From a checkpoint of a small mixture-of-experts model trained on Wikipedia.
Size: 10 layers, vocabulary 8192.
Experts: 224 GELU neurons an expert, a softmax router, a shared expert of 256 neurons.
Below are experts of layer 2 (counted from 0) of a mixture-of-experts language model. Rows are named router (the router's row for the expert), up (a neuron's input weights, with its number), down (a neuron's output weights, with its number) and show model dimensions 280-319. Each number is 500 + 25 x the weight over its row's rms, rounded and kept within 0 to 999. Numbers have three digits each.
After each expert's rows: a language model's description of what the expert responds to. This comes from a sample of Wikipedia text that the model never trained on.

# expert 57
router:505545504476516504485539493503529509484486442521495491474487513492471539464494511473534534485456545532478531462510467528
up0:521508447519531514488514542475536492509501487516509476501442493558481469479542475559477522473477499539492474531499522492
down0:510521532495488503474525519538491489479508477524519555491528519489500472470534466498456506488559537518448507541503492512
up1:513504525483515484488484529494511478522504509509492469522475505512491475469533429528496501497552511503539485509445559488
down1:521476468508516565530510515507483495460534521511519460537463554489479555516468540491485503523492490502520531467505510465
up2:515503509437540496501527503516482503515503509517502476528483499483534445483463491524470493501516467508453468467481503521
down2:493514527490517502461490493489484486484547536539527519514528458466488486495492507532529483503506488533514487513521561519
up3:467522494506474522512541493485509449483487541471517516478447485523472487506537511526471486530561517495491504546492536535
down3:476475507537515490478525523451558522486519485509517515468496482514527522496467486485463519505469437465502516524518481502
up4:508535485487443495541528506458516461481524535465536465483510517513508440548555485502448485532535455504522501473457472430
down4:495515506464502497523516473517538493468499504491517497479511512467494505540489489506534507499422446523500508495495542485
up5:497491484500508492506479455510518523485501537469530505509513467502489443502507525513481486529469474511527511543522472488
down5:538504482490499508501530517453494509524503472495497473519485496541520542514467507456490498527471493529533532529522475518
up6:460486553502519480461517488490483527487457475510531508532492503481514486486480479510480484495512511515499507474538489509
down6:527461481517502496456503500521485500507581482527463446499514477494507479498512514502520530447523528511500467476476526492
up7:499493479504574519485498500495504490522471491494501501469492515487479492485471447531461482525517477482537501540489500541
down7:503468452506465517508436523518481503477510494519505529524510457475500521455519446517510532419517543496493492544476486485
up8:503482488480499503503506505486523497492492524507486521505468511475512485520492499520523524499507499478528501467517525535
down8:504535513507462508480547540511510500465476481491484491548516496485487530507482487489494500501526518513454499457471530520
up9:502461517480502476549478506499498512496511518513507526539536493486535483504467449514489518558547490505509510447491496524
down9:499519535474535513521486498499503483507540515479474511535508479486487521495510470494489492457499474561474494485526546449
up10:505494495499478510511542474495528498496474534509526458504509465493479503524523466507438507450520542510505484534510497492
down10:507462493545537490453478520542514464501510507486500485505524526466478467472493493533539505519504543472499475482470493551
Description: Space before numbers. A bare space token right before a number, after in, month names or table pipes, such as in 1987, November 18.

# expert 25
router:477505485523515511487512488501524464509564558500472503511473512487517489482508473516505512487476471509489506475511542490
up0:465519488503458485457509547513509490501549492478477532501514502467522498482548444494540443477519462482515476511524491505
down0:460512509534497535521445449486453490484502492479569469500493460466502477460525523465507517474532490515492496500489476518
up1:490509437490496525524479519472497523468510511479506506502570473464442483485444529523467481510499496508494540467496529487
down1:473483508491504519494508458531508526515484481491485474489468483505516516486469443485492465520435477482511510476480516498
up2:490482521532519495477520473476516504503490517522539491489505499516475508502496529487495503514533506482480485554493528496
down2:508491510534516545515494480489494452470501525527507497497514504504458487503517509504529505507463510533538462501520464548
up3:516469481551501509540490478516494517545546522506524494512506473498488500458520530424470506488480497482512477470545514448
down3:478506514460542476500477509512514495498482497472445520505495550509479489484500513534500537482504479486462509464560485514
up4:495525543498509478465495508504495527554496533484488469522476480506548472524479468484488485523499479482500530565548487524
down4:494458512482514502494506507487496488498495510546493494504530516573482514488507525511603523539474475526509530540489490509
up5:494490511495490509516476478494442475453526493495514493476487509451497482487505541507454465511468507496485532532499478508
down5:542510516474505498484481472479547473507476486474495501496501472478445519467491473470511501515507518531512537516511502507
up6:499523498496530471491518493463481503499527516462506484512505482432524477481468466518478505510505491491535510476496541493
down6:522491517517579562478488495483517553520492538520512482480499463490489547508481496500507503490508481515500495505524507524
up7:517524495479483509481507495513502523515504491496482514497482523470514486504460496477498503529530491490521505489533534484
down7:484520520517518482477506519501489508506512489499494518491493512482531484470473508536528499494503468489506481526518467508
up8:527496540472498505527495493521515504499508506469475534519522510510460489507471532492521497464536493490491462523563462498
down8:464493515496483519517498461470511493570511485518497511482506519490519487509502475511530487498493489466492487495514494492
up9:506490502527497490524485504473490538476544523508510498490509497445500527482491473524499510543516494489525473504518526533
down9:481527477472496540507522481489509469473485460468529500493434497519498528506501472526489463486494513486480483531525535505
up10:517447469478447515483526477529460516517522490482529484484524505540516540542483476490459512507517506516494502498456522482
down10:537516468496486501495521525563476547512535499479516470494491488514522543492543497505492503513518508531492522504478475495
Description: Music and media words. Music and film terms in album and song articles and review tables: album, song, Music, Record, Star, Nominated, Label.

# expert 34
router:504507456505484498515522479498536464460483499500497469494485465530485497501516505521501499530538499510495445512509511476
up0:475498523494514501511533516492502478509505505528491496517527466497526506529537507473504489511464519497492537534488485535
down0:509517468478554486503475506459508489550514478516504492523456495505489536502430554488459524491507490484476513504482486514
up1:534482531510484485530510526505513514540496510494473497531514503508483534525517478493517459486506483515488469492533467475
down1:548499501511498516508456525488525520485485456490522485523509507484529489496507514506500533537468492525471484470495540490
up2:470463537512547461506539472462480505513541515504528481493509485514510499467491505531544496520513512532478464492504446509
down2:515485502514466509508497494568510502488557487485489501504490485494496486510461518533503498535496510513497501457509531494
up3:473505526532535481499435522500537515519553540518537490504507500497483525505530519491472467531506569487491490524468517521
down3:525483492522458484512540518511505503474505483482504519498513504506530534493496494465516517522517477506510507492493509469
up4:506455549495491491497511489518515481479494486498498530509517498492481454527473550524492457492488509525505536554452505498
down4:521539521466523493511536509501534505511475479553492458477492492536540504510485456481470515524522431526480511486509555530
up5:484507487478494467493488517515493483514493466491510487509512513472453475523465567466512503533475483502527498510530525531
down5:487551492488506524530489486474471491496531512527459469501461510462509481507498512474518485509500536458490433477486522512
up6:489506516508499471499456469504508530516550508492505549493495498480486474492501467541503511492522481499485490517527561497
down6:551490496479518499520482509493531455483491525496515513470514445498521523515479514516503497471480504477474540514522519504
up7:511481484483511521485500485531477511499469531467502474473516488508484507530506473502493508511478471486516495464526481514
down7:490512487442478521536482502469528518509494522467508485513510507533503466503496509544538472509534481477474509508466490523
up8:481557512478461524505503511501522479478511525510505504520486523466525492499494465448496433507498494487474510479497476533
down8:495491526474518490519531483506492499486496445485506513500497500492519536482455515497485533511543503469513498524508483495
up9:533490491500500513515461487495500451505495493500492511481509512481503527511519508520478474470513528486492493468480506482
down9:533492493532528481499487488493491471525480501489540499508534503518496543496510508473527480486527485476481512527487497483
up10:506511495494524513474543516512516501491530487481488489495496463513517565517493425507481462491478474491506505510491478499
down10:470500477526508475493495475459518479525469516477512529495484479497403521466529520499530477508531477517523480522462498547
Description: Endings of title words. Final pieces of words in names and titles of films, songs, awards and bands, such as Gl-obe, O'Re-illy, ens-emble, K-ate.

# expert 23
router:513481477504524496469480464502515475511479507510517500470507490566470461513513516481506498529463462516532454504479454478
up0:535493487525532503524507508510504476482499488515503505515448508505507513526518522544513500497528522515486522531515502484
down0:486547553512467485510494543490505516491506478512468488449507485523535502503498502529470494525496513487546560534477504502
up1:487486471534524511503529515498532521470468491467526502483444525506490483510523485485504483501527513490545472455489499515
down1:504499532506498471471498519495440485515551479475521526490523467494515486507474555527511483505493504515473488523506486470
up2:545496487505527502503514538471497485464460529506524502492450528487527522476537496431479472513510520503501519533470479484
down2:490469514481511508495460503463490473540488511498483468491530523500528511457500513524520533565518479511536602487497505488
up3:500503479535458471495449468488512517518517494498506518515556524468478517511477485488472484509516471516480471466508506496
down3:462499495504519494469526520507445513513484498492475524545509485483479520512474471541494528510527498524487495475523492484
up4:511496484534481516452431464479444550465436542477509531480480485503489490508529496542487538524514482497512544539537498491
down4:461476476484498484492505518513525503530512500494492513513454506510465526531477477532539486506530478481489506516507459519
up5:467484508509472511518476529457507523531529493496473509518512478487446478546505522475503559516499516542510482524459562494
down5:493515471504483508550497483506478487487480511516533512511532515511476513520506483461489488492485511492552476519464477500
up6:508532478524510564498496475506472498503469521482519515492483476504532530508489470448512495477473492477479480500561493473
down6:514508525544452513490491534471490517563499518516515526546524474468499471532503494529495511479479514531475518495486515532
up7:528476503528514498520499533504469499469509485517480481510497510512511474479474531539465514518494513506494518485496462520
down7:506532518505504501517481481569530517476494465516504516525490473472509542524468470524481456507486476466486484548534506476
up8:516532546499469513477470453534478516462534491480505509523460488539473505518466481528493482484522469514513475481498501523
down8:486525482554493546461546525482458538500524532504491502485487485536481537505497482462500496448516470520490522470467498477
up9:506498512499517480467481521504541531488468509510563530523526501529507504469501509503488433463502521480531452531465536517
down9:486472495513518493495508534497510516495498468468470493508483496524505535548487529491516474514533477462499495473541471520
up10:500517522487493512486548550499499518494524515533477514526511476482492499500463463486469518512523514488480500540459501486
down10:505471512534471536532498461504532458519534497508506526486505497501536480515440499470509461500522466522546509475488542488
Description: Birth, age and loan notes. Tokens inside biographical parentheses and infobox lines, such as (age 45), born, (loan), and the endings of month names like Jan-uary.

# expert 33
router:504557492474534476485546491489538499469497463517500455500518505509483530454493529481536529484462535533487526451509469531
up0:525490477566490491493512517500510503500494517511515500522547489488542507500499489501451521488477509531509500508480492512
down0:474496496501506457518462507479501494520541478477510549536516525495506496485547477497497491495483501445478478502478504510
up1:492498528532446477503491525480473496470511512502522512505512464522547489485473514505483494504526531484499543496497458531
down1:508528535526515507510485496478507494493495466483541476549487449484491503512521484482522481460526480503508475501466451532
up2:474467454521518522501497483524498459487540512464500501470539495495507496473518486483486520510494495537487461455532545453
down2:531510516519492541467479476509449505472503506517538524506501509500476525489484531554510511461491515510474536502501512544
up3:470475508495483491482492487518496524541486478536532523475513490484481463539480475535522510486532512500510494468518541525
down3:498520486490492517503503434480526497494479462500502534489520462471458523527499474507523435514490508486510496468456496513
up4:528532521489496487538421500524519455514519509544478494476507544511548511465501457531506521497552496542496465466512521488
down4:489473468467521544467554502470509527541526527454513454487518488543486481511524525478482451499481521504511484535513517463
up5:530456504512505493513527486501492498515509506474549508527478492529486431548479559488463521497516553509489532506517492525
down5:504463499475485497515530438563475483526521468552471502495509526499512533503510534484521457476468444472542473444466431503
up6:489522485535481486504546449511502516503515500492456511528547493466485530473500507475511446489511487509492543512525493472
down6:475491494478497493502481499513463529519501517517512468476485501511462463524512498558575540484528518516528501522501477523
up7:477479450547478510539506488495491532514535480478470480490534466572493482539461499472532463511468494470486516488467523514
down7:517506468504484488529514545492492481546481487457542489490461503504482530502506477559475494507545502494543536491522486529
up8:515488548556486484513453490529510476500527499539494466530481509478473469486505499552471452478550474506509520519495494458
down8:492489532487518506473527491512483509505537510556503458455493514481503497509473482502490530487498470469508517501509513463
up9:491484515504496497479523562489457450575499506497474510518504496466518449458498469476487461471512491511500503495485495503
down9:439513497472482502507486524489489531524488513477503530509475461477518516444475524493521515500538530493499496491545502485
up10:526504483556468500506480492514493524521518503496503456519496504506511504493516515517477542489503464474510515498469541478
down10:498522495502489533495536530510503495458524531504477479517492522557489486515443498451488503495520468545496463495535492492
Description: Year digits and ick. Digits within years and numbers, often 2, 0, 1 in discography and biography dates, plus word pieces like ick, ad, sk.

# expert 6
router:488541506481540500508546492512529495499475473532516507493506522508471539463498558483542539485465539529477525464509471546
up0:501464493505478505534460482503518550511461478532531524499499488486523514454567501510491536532493465480535507507480502521
down0:486492527517526500463468483518513470508518531519518503494547504534524488500447536480512483473513539509461493491550499505
up1:522546555511486468489455497540455460512552514498515512472482486540501493523506486538510465493491500473529501534505491476
down1:534520508523486499518489476478530474508512535491538552538459516493487474484539497506490537493489509452455461481505474489
up2:508552509501560509488525505504486500487564540489518534475491462541527433505490493512514509533488434504480585554486500496
down2:527523543517527517520506508517525465475470507516479501472490494513473506465555509523453432499517492502515459492499480492
up3:494515508476531525485539538512521523502504551525524482534545464509481497513491519528458497481532515484482445558491554509
down3:513533497490538543476473500509502473512497502482464496514464485498524464456522470521512492496509430478487525511483487516
up4:486494512543532534461516491500466515522488517489468493507519496507509461502513471511477501515525493503518494510499523456
down4:473498473505496501531506474536505500530512493503513541489488514477496453530531512532525506514497486491509506484510485481
up5:515508481516485481511484535477468501505513483497489497508507466505460492491555512539491473502471521497496472499515530490
down5:513508562527446526505476502513496494492514466505476513468511493483539545484526470498490540452507504467519472504475527455
up6:493510466549509477515519454481481514467488496495487523496560477492464491475458500502459502493530509498495501458517531510
down6:584460518486501527487497521518508507467499497518482526458535502509471531520514477518462524494491507518515541495503521514
up7:510427493475461481496496545483470514529516519507487472513508501525524473521488486530519526511505510531507544484509491498
down7:510496507530520557497512518494510489488477466493511505493510518501497492495501473450466460509491473546514487518487540504
up8:501505513491497495499479482492448501444499524501496518495499484447558523517515470474438500484522536500499457469513514525
down8:494502499516487500495511474454502502490547497481491518501533514522516478518466501455515530470511513508522479478526466491
up9:490516522490472527450485514503493526490511527499492499498507459487511450482479482429504543542513530525491518504510560469
down9:534513477520518540463530497507523504495474496517464470502516528480468471457493503478493475503480516482508506498458474490
up10:469469474488491463501522507499528491439525495526524507524501495509501532514454553515495521472518517495486521506509540515
down10:569491499501513519484496488507460503514484502525484514470559524474489500515445472479450480507480512515503529493485512480
Description: Mid-number digits. Digits inside numbers, especially years, dates and election-table figures, e.g. 2-0-07, -12.24%, −3; also a few word pieces like Phoen-ix, M-ix.

# expert 52
router:513513517485517478502514525494537460482484479546535493517486488498546538468487449507474511466503449513463441528469495478
up0:490463494484513520513453497472513509511528469484534496514511521513541503457465528502499518501512483498495522513460479515
down0:512491496533519474538489504486522515519477525519512471491510514481463496529490520474522481536481519495474524499522520531
up1:506488503479484505498548464499523503504508497509514507510487511502523513482495485524480468490438482494483530491488494496
down1:454467531508494546488527480500445484474494501512543512510515495518483505515537516512514504463553506506514535503474447487
up2:481506484510483524512526479476456492501522457508534495519516514537487525549501510507452511502484465529497498534493503497
down2:514451448492496462501458485463510483454480487464518497485529512512460507500501483525492416507459502509493492484504532527
up3:498483537492491488491504530517480467506494535517521510508500512479516523523556503499485511502523453510493496475518518509
down3:502526460497515504480469501480509483516483493541539522541507465545472460486477563495467471533512550476467531500466526501
up4:503489501544512513515504490494440499498481491502514513522530468434440461489456484507465563513525465518488470463441524491
down4:528459506486502527534502487504532488505476507485478511533497511492471502466497493499526487504464514493522545532515511472
up5:527517507495499485480489552495477471566502510528487464486520471498531534523519513500524518545479497494506542523518487457
down5:506485497476518511496479512513494458441505504477486505560516488510466511488476449504480471433487502498492524510475510523
up6:486486527547547467513489496505521530496454502510508510475487457489537491476492527469498516506531504499486485499494540485
down6:510509502516476526485501528513512492471547536524486530486520480490466484499504456507507513447509488512474488544519449511
up7:507486499509531476523486458523499472503497489506495478489474513464530485446492503547500493546547531525505448500501526502
down7:478474510483524460494513481489510461518504483503497435517544525484494516503501499489484496494476493479480560500518502431
up8:479471471467477490487525510521507517478509513508531513507447492474490533525500491483508481510512503513489499439482526517
down8:467488460556488522479502460489484498478521512572508489525542497516527520490469473543401501493506483554516536505467517512
up9:513501498505463514463571484508516485531516460520507490497439479494503546528532456503507534494476517477456544474511516483
down9:483490492512510485475523516479469528478494465482512537536510531501490518475455519559467498536505518533497522529494481489
up10:486528492537508538522505538496474553494472491474502511508501525458506549466500509439477494495474492473500520471476550505
down10:528490475517553490513490490508517504520518528474517492521509494517501491519528502505536470444534509522513505515490478518
Description: Adjective suffixes, species names. Suffixes like ous, ic, ive, ent ending adjectives, and pieces of Latin species names in biology and medicine, such as monocotyledonous, ubiquitous.

# expert 39
router:514550514471529457482550496472544504496500444552493456489509503499481543449493524480523530460445549543480519471510469534
up0:490479511479477507512486536500459460509503518477486506496481496475462496458536521552490490516518517506461505496484486479
down0:499512489522464475502503509517490505528491508500512467515486510487505492527510508488470508482509489486488513498504458531
up1:517509474512480477478504533471504471513504505511494537506494526496512546480458529513484551477521473511503503494466503460
down1:528496480529472515508485459555506495458508487494538500507491498526562482514535497491476493533482499419531473536511481497
up2:465495475532508490542501490510491485518494520488515486494455498526508458468531478472476502466506476514507509506546535503
down2:492465506489534482515479487502496468447506501490507487559460514455501530526532510484472520493548499478479515503442480550
up3:493484529462486469511516517505524513497460481470548467480478512493490500471524535473514517492460472474515513487535509469
down3:508516513525524542514460508532527463512504509499498481505536558527512510533521452508509472542488573469471494506522512528
up4:468515518490536529500450493507520477498500504489497509524530452494517535495521557520488497524532522500498555479541500520
down4:482497497464486505498460497493489442551524552475520547505484450522517530505466505505470490475504503476493479496472535493
up5:543504476548513509496541543494489490516533498515528497501533498521531491512481476503507487506549504472461518489486508531
down5:479528484516511489499486492548512495511509503509498474514518538489489507484461532443482496506508520507527482472505492488
up6:480511534511519503461507520481498478467525476490536480527457490457549495441456492494463492509469460475507548522508521464
down6:466495519553446487500461508541475486503537488503500465519521470484489462553541505541514492512499505489420532496570483485
up7:479501527495533461474502487511463519506531494514528512543454481540516479515479482479483507474517484493491513542492485511
down7:484504499535464507476537508500461490486515470468542498478538529510498508503469513491516477488501508494500520488530509513
up8:484490559539523530482490499473519530536516511469538488493482507517494479492493511546496451541474528490505536525491492537
down8:489477536527513482494500568477524508487522534543450457508502536465501486511494493504484526515519454523473541487510496497
up9:506515507520519516480493490543499514487456529463506508494485503511480518532465510522521508485480539540487489447534461505
down9:456508502484499466545539463476482506476494515427463564526527501507478482489526505511491474493502510496484533477503491477
up10:526505523521521499489470518482472460497532552491519534501516541498446447512539495497507519506489459518498507487457543475
down10:492483525478441508503524524504483465510514519490528461476476474495557461491500477565456461472532549477514521496514505449
Description: Foreign letters and bracketed digits. Odd characters in non-English or transliterated names, such as ø, Cyrillic letters, _{, D, plus some digits and commas.

# expert 4
router:524540512459531501482548509508509491481491442547520455466522518504480538464491537488548523471451532531489527461515459522
up0:517518520538438495508427495467430455526477507533511514489493483473504478480539480458472463483466473512485535482498488567
down0:499422484501536547477463479499518511474459499436523508454447527483525483517486474531491480523497486491517470505489498536
up1:495534508478521483578498506486453484543477498492500478456492481505544480504513503509463515480513500458498503461461512499
down1:500517489497537546459493466468497529483501507472514522479482528512484528519516483507461509504558498519473552535471538541
up2:479507473488520496530507480490496489500542476524522513493526525514573482482513534550514488516541455493489514489517454511
down2:517512546509485511505516519495516486523551489465468500485478500472462496450452448463534506480495509534522500511528527497
up3:473509513539514513539535505507518473494525486494497520527532483529484499520492458495518502486487474514546510490493539484
down3:501532484486506562536485487502504506492548504505495501550479551509490418465499474507550511498531525540464544482547527523
up4:495505535495490504459478532518483508509449494526536491513515510585496499552471489519487497473478507493512517461531512490
down4:491468528495525487566450464477490478514503500516493462508496510496512501546499501514472507507460528538528468471492536484
up5:478526499519482522541573465493502461497520505517477527523493485518547518533513518484508476510519504489492504502496470523
down5:551541536515523498472493469484504542517568516519495512470482524508520507517503484488487532482530510494498488506563490512
up6:478501532491523480500492517490535479531487497481488535496497500512488487519500482472527509518489524520495492462524478507
down6:480523483417496484489484526506475474479534508490490500520503496496581502469520518488505513495525518497456506525503513525
up7:540516469506509499503496495512507503507543527527479505530463506537493497508477493493491449470538526469485496483520490502
down7:510507512475473515421515481474477460471497473555492470518524477497496448493488500515488494511473517553511469509485498477
up8:481484513480492531532510520520530497484496512508503474512487465519478510503526497426490517500510492466480464515467479468
down8:546519496459487489535509511525500487509492489521476493481531529497511526508497471520552492469483516502478457503450495498
up9:476501497513516499507566511529492516515493485525510480490527512508505524519471480493462456475568481479497469483509497493
down9:489492453522483546523513498474441493520548513489498465488543514498508467525527455476539488476485528450479500500498531491
up10:510541516543499501540468523474518503456504507475476494514489490495521481488499548469527498540534477473531504473512492504
down10:531510501528454529518488484452543499531503539512526489510531474474441524515505529558504468497519515469503524523499516477
Description: Non-English byte fragments. Accented letters and stray byte pieces inside foreign names and Japanese titles, plus plural s inside names, like Pépin, Fréd-é-ric, My-s-ore.

# expert 28
router:511521537482498509493539515497481467484477511511476509516473531524481478512537492464527498535513474493529515530496581501
up0:505486437539485516471509500490498498518481503496520495473468467516521431467513509521496523522475463504501529528509528530
down0:534494486490527539538525497511547520499489528513501535477537518517492506522463479531479476490540523509530512474478477540
up1:515478532541538527473520539507546503518502476515479504498466487496480481514457488473498483482455511477512553461497517470
down1:525496489529496512500500502523462495513474495491518497502490523481472522473504516533491456497559545499485450554463535489
up2:512532527504451502535486480535520542485530516476539519507487486552469520444511530508540541494503472485475489503534508530
down2:472468514500526514493505477492501475508466490501485486503506447469508433496490459491475479498525503479527488516490511466
up3:503444500520500530502549500481490468476510507505482463525483558488524440502521498483496490511491506532518470499469562492
down3:540498504511469533523551472507521520466501505491514499499460494483486519471487489518538489511501468522488500503470480563
up4:487482443505516501470489451474501536526451483512487463483548494471535501520502502494516472508520484485493459471461411508
down4:540494515533520501570515553470502455453549534521464512523483520552491488535494493513479536485471443507496556480514532522
up5:489465483511500484543498524494476528534520501539487529502491479488483468515452480492496529454510487490520506550504498483
down5:530503456506486512436480479478479509500492547523533472525503514491484488467499504494469488534503505497490479454491469497
up6:502496551511486492505495482500470508499522526477487486514499473482492491480464475489522527512551487532501531485479510497
down6:497515506526497515474522513484539504520491489459520501489522515509489513535526533491505466491507518480526521509475463497
up7:489511495488505520521517483480519447510532454485500514507501521486534517509523485499513490514545551453476504515530492553
down7:489442516477523509493475538461484515532507522490468485505489447559466487494500482522470487526527407512510501489523503479
up8:519533466474509511557453516515539520491488499463521506502470483538479492463526523538480503499543493492476513534485448503
down8:503527499531521469509509508541505497488503468493528484484473503499501515538475454525470476502474544523499482509522484515
up9:491491502448481494513472485505505463458524567500550514503493512495485502506468509493509495495460488525530453545506555486
down9:466494496484526454493536480510447508538486507483508481516511493517515486462482501524484518532467536504481546494438508522
up10:533503485466492497480461495496452491490488539503501465491472473529488510470476512511522487494525504478503486474562479546
down10:535506535460476487510509492493522546508522544525494511505484448479487478505572490514512482517503527547523482475498460514
Description: Semicolon list separators. Semicolons separating items in lists, infobox fields, taxonomic synonyms and coordinates, often right after a year or number, such as 1910; or ).

# expert 60
router:529543523476514480483563492494518485489481457531483481510498505497483535446484534480526536474430539515452523451505478541
up0:462518482507496474514530494524499512485502531514507498515507471494518495545482535483507469504511508452548504508515504521
down0:521516520506495473562488467480515478504490497472491506499491476502495507511499539510471523465518501508485472493485498502
up1:482481477491538525507486495479494471537505455526528500518491503519480557496518534529523488467516509526515518504516507473
down1:512501482519476502530482520518493447483450521477520513505465495524503533533515518556463512478520522440506479504521522515
up2:534469543515505542501461460480482481487537541533498488483505518498479487486479500504487496495489519530483472500537519508
down2:499486529509522430524489522456478459482527516443494511500483500493484494513503551507538498473458476474469505524489495514
up3:524486467479515488524489498502506517488500496510554523511485505540506507518524487536499489503499493518480516499490478533
down3:473460450455498495510521519484506475486512508512522496480482489530561474472428504495479524471507500515550497493514513525
up4:501458491530521488500505530500517467523464496462516492477484472480495501531523521505407537511535504513492504505518501553
down4:484478467493502508503520494506483524510460497487501500511514504537465512487538503506507494468510508473544522514470504499
up5:490467490522555485473477511509528497507496470485485502502482462457483515509483452497502481531528529491483476491499453479
down5:512485479502460476461531493471502498506516496516501489546505551505520477491506529534476497535474510519525502499519510555
up6:526503504474537527512538520512484540504521449494532501481499504498519460541458492494485495506512536520497493536500493502
down6:484488500505476507491517497515496429487530525508518500492506520498482487478495493529491492572463469497466497457467525472
up7:489532532505509497505504478472488558513530470487564491479490450479518534528469471513459509471529497513506498500501568503
down7:453496485483476472526487483517496525479495474523495520493478538482492537514537526492481464477488478472541543508441516508
up8:460501497527499511548554541518520488493495513507476533483500539495485452448544501500527534469535437493482450548548514488
down8:532467498528522500516516490482497498504493517502485494505523473464514495475525493544516444533511480499509492525522496503
up9:515519508538488480511496476532492474468527521467498506536518492513511510547493491569486496507513471513531507540501528460
down9:505478520515508492499538506463471449476496493558477526493476460489492510452551436515496546479508500468485505511461517513
up10:488484506459457492515484485478490507507499530486448504515467492544543464547491498516484448500523508516525463487504475490
down10:522493493490499489532516519461507471500486511545531485475521516468467522456523524469509466508485517525527466471488462508
Description: Later digits in numbers. Digits deep inside years, page ranges and codes, e.g. 1997-2010, 199–239, P403, 553 chapters; also a few stray word pieces.

# expert 18
router:496549517469521475468536479491518491481479455542485492491498515509480528451510532480546551500460532521462516453498462524
up0:519487470515472476505513513495502502477504526485565505541503519452515520524487488486495489550490498458518552536543465486
down0:498486500513503492525473476514506491476497479511449435483498497516511487493512504496512495465499512534480499501510560475
up1:487486502516485518534528497470475488473512480481521515533489473493526504496466518543513521499520509511482531454471490475
down1:484477489542454469541507512568508499527469500449476503462551484499479476494459474461454536491485518471520495533444492492
up2:504476501532500481510454455477499525434504486485516515494418492528521515494479437456501502517538531478515513490527499482
down2:500495478485492484577513517534488507512446539493483515518494477498486543486521506467491490456497507501485427511468529487
up3:462506537548525527506487510535449524506546489519486540515468470526525554480483498474537493524530497516502482497522505523
down3:476480465503495491480501505485511487475508476514484468459471472522516480485470511490518501475537450539534496515487503523
up4:523507491477462538494474507476513481493482493535494545485490482494502516549513520537488526491534479478503508468469543486
down4:474504533527540529485490520480505500493509516524494498499522487584470491498491519489509462441472449473531494520501475509
up5:501516495443515478515491536489515517541541499494524505520491505447493512511529467542520525452523470499518509511496496485
down5:574473507507509476463494450498512462524549471491525560524495534503504512467484497461498462516514499531489462569512500485
up6:497500448556498494501491545534502493492527539527502464487499467529480467502506494457478519548523488503479497524479516448
down6:491473487497484493553512541509550527539493461520507487516508463486519489494451497520520528485522522479510485492470476546
up7:472506521516478499476517531532524442507552577510504529484483496517488510488473492480483504514506519478521504501503454536
down7:512506486484506499504522469491487507445502524522468451518457494492489483519531552509549487502442484486486525531464518511
up8:490491493531480517509498501501546509555546494494541490497465470473477486486524431495450515478533510491492489503483504503
down8:497511526495487531472504509483508487504489516498494513507467519481481496484458540422465533502471526495475520525506478588
up9:490467465500505517530482536521502486496527528505489507519536524515506491493528483495489558514528472514508520472481475560
down9:490541524496520504451497529488532484493521502454473523497479496497498483493482521529489506483515537484514479455476533509
up10:458527518504501532479511502467483509458521474484522510511478484491422493510489517478484471486526494477456509552465507516
down10:477495485490470499506455497508487476484488515557498487490491509475495520512488449491504497544448554470560542520509565481
Description: Odd fragments and Thai bytes. Mixed word pieces and function tokens with no clear common thread: Thai byte pieces, mid-name fragments like P-ill-ai, Max-ill-ofacial, plus "of" and "(".